Below are experts of layer 6 (counted from 0) of a mixture-of-experts language model. Rows are named router (the router's row for the expert) and show model dimensions 0-255. Each number is 500 + 50 x the weight over its row's rms, rounded and kept within 0 to 999. Numbers have three digits each.
After each expert's rows: a language model's description of what the expert responds to. This comes from a sample of Wikipedia text that the model never trained on.

# expert 2
router:450541435534533458505505479491481495461501396567512427445536424502476472524533500515545488582524433522455406499498430609553530455488401468428496473514428429479576489447434530471500562444562521497514495473552521442516491530480421540439483430541532474402492599521488587440449538535526521482679556519453459548504514516525521420530484368467426513442485378510499506485553497492428469534490469472477448456578556508450484512623460433433596564467512442546463532551468538539519513448534481501515594497452328567503418462528525460447466548525547547561466511528494549485547493447566489409454595563489510559563547432550507467499468488502541570567432445514417498431450613542466489521513438571490438566496555434484493575508493558506460517558529582520486506410525484460461467485514478
It responds to: Institution and nationality words. Words in proper names of institutions, states and nationalities, such as United, University, Air Force, and endings like -istan, -en.

# expert 5
router:484536499561475474453487437525506561504509473537528385413592394561530497508546459508577500538488467513408474511523431570589488482561487493495491504550481475565515453478415551493450561507557544465461471457531542416494449552612450490396357481520472494433545517510581563438472503457523511500531490525493504505524501450593547443444475358467534486481497438572476466407517541547482537595552551515517473434560499549527373425561561473410543570477454461383502595507478522604478434499480422458544593464488349553456397541594507502424415504498525556523489479479473521480564461432601502435477514529421487447510564562540435480511466525478530523507467475556516486378441504514527456506558457515458431531428506454505506569511489542492485529504530554458517482466596486473470457488484531
It responds to: Taxonomy and biology terms. Word pieces of Latin taxonomic and biological names in species infoboxes and biology articles, such as Ch-ord-ata, -idae, Physi-ological.

# expert 8
router:435508449511512461458436460511465498518527481537573443447616427548481568437575474424593499549531465468439432599635439492548515435562547447479507545552461496472536510429424531463479560479566557504500503442526589512523460536554436556457421469479500485419525564502489469502467510490529602518532521483426471560567503466519513449477541384439474522489470504507521547441540497544487505503555506481528433405517574495468461444593592483513562570410523472464441523470510584545473448425517515414507538466477438521486521525533489498492411454480488595537460508554495499479530408413668503416422578528441454527545477487562458479534498523488488502530482501466486460416498512500541525493486469508531433602447576465528494535536496654566431581537560563508514488368520473511388432475442465
It responds to: Foreign name pieces, pipes. Pieces inside Slavic, Turkic, Japanese and other foreign names, such as Kasparov, Kashyna, Kędzierzyn, plus pipes between cells in sports tables.

# expert 0
router:462609445525522514446500495544499509465484437598542510536520413546492447489481472456520464546492458499466407483482467549557536452529469495445517493535467468564567525440490553433444589515518539448485517496537519456459464532553359595464453452542507481481543569566526568395451525510513602503654530522428504564498519487577551466461480428438429513434503527461524521507497507492420474548558493500500526435564514469492406541558549469486561572389444433527483543539490479558483464460540532479432546541512461533541451449604490542462427541526517499544482550496494475498517446514688525485391527492492508502548546537556487466546449521512422550514466435493397462390450511522592521566558469571491432515472520465473541560552498569562445635457514522440546425402555473463491443548403447
It responds to: Copulas and articles. Copular verbs and articles after a subject, such as is, was, a, plus percentages and cells in election result tables.

# expert 15
router:373579504526516475471493465570477507475568436564597442483472420435515477411529501476543505566511460466388448524504513470532563475475387533518493443540551493486517516537501546548522547477492540529396490501496514426565448536504500475495499466468515538501507576509521504385501524478536533495576561507472453576535583593555540521478452290442444574457476430503481528508595498599390479568439498471518508426433553457427480548558559496429633539429394475459441514545514536530538459545486536461479526542456461496477468522545486480388455479563472529551460542497497546477534505418578616479415577507550485563480516519539516465583547511542461494581536484503522512463444548473521496497583560534476457536438502434491487557439455514518378539518583548523499518535436524480489391527438519
It responds to: Word-initial prefix pieces. Opening fragments of longer words, often prefixes, split across tokens, such as un-, dis-, dep-th, ret-ur-nees, col-lector.

# expert 13
router:461524481490520485503519495510502401470471492540542546490508493569499509430526418476557439535532484496492489563518419581496531449525492374442514457498448522500648444465468478487444597467508480499502487514462545463501479571530507462460484446506473544521570569592577511468401514540604636449725502491416488573518502553547500495477514439454509551466451468525453500480491571556494431524488514545481485490599506509495486464478533443495552505449490505402433541563425490574486482403534495461491551489458445500513444500581601496449489540482513519495477484514529526491503422391543485483381544509456463544514489530585456444579434503517447511510429441513530425446446554477527486526514481566457440543423544499509441512542486590550491573487551532496586428330542506448499442458366517
It responds to: Verb endings and auxiliaries. Verb suffixes and function words in running prose, such as -ed, -ing, -ly, plus have, would, not, also, However.

# expert 14
router:469554482476493514463533465512503470495564431576492540483515421513502438468510466500571506505506485486384429459567505464484522428460436423501528426566442473506702468414496488479520588457504543500498496504483500467499432505599478485422461415496557519459569613562523572396439549512531509474685450471440461519551424514498558514404470462434543581467533569558512492436558484499478435575541489505501502483484508494454490520579529481537584530431437508472464474554437556557481484435521463492523577472405461509480485559577494485533482569611548508515516491456535552543508433449541477465491547475468438511546470550619522446520469529556521515529449452497426413423363500552514554544622523594478461590463560491565526460517493559564468535504575531501543480497480489480456433472453518
It responds to: Prepositions. Prepositions after a noun or verb, such as of, in, to, for, during, as in median age of, income for.

# expert 6
router:453559482542491472565483418519423475478520505539530469381593423561490530487490408462669483530532516399468373492489424593561515504457479434482482485627441521550563474467456556508482515516564522555492537479507507480483464454505476479483429476509444525487459551562502535364409479517510576539610478540486472595522544536505542508427533345445465507445387484472508467434459443562443454576559477481493409525533465450519422523514620476498557570436435500448465512499415578522449491393543533522525535481431478492490501494486548454465506443535471510569483528479480512536538430479582538472455491572508448550580516534590437449509435565558472539518460517507498493480442601496431520540547495571547471485515513470511488429542530542591531554461524509497576467419492514443497470452455426
It responds to: Word-initial fragments, spaces. Short word-start pieces like l, w, bl, kn, e, and the space before a number, as in aged 100, ejected, widespread.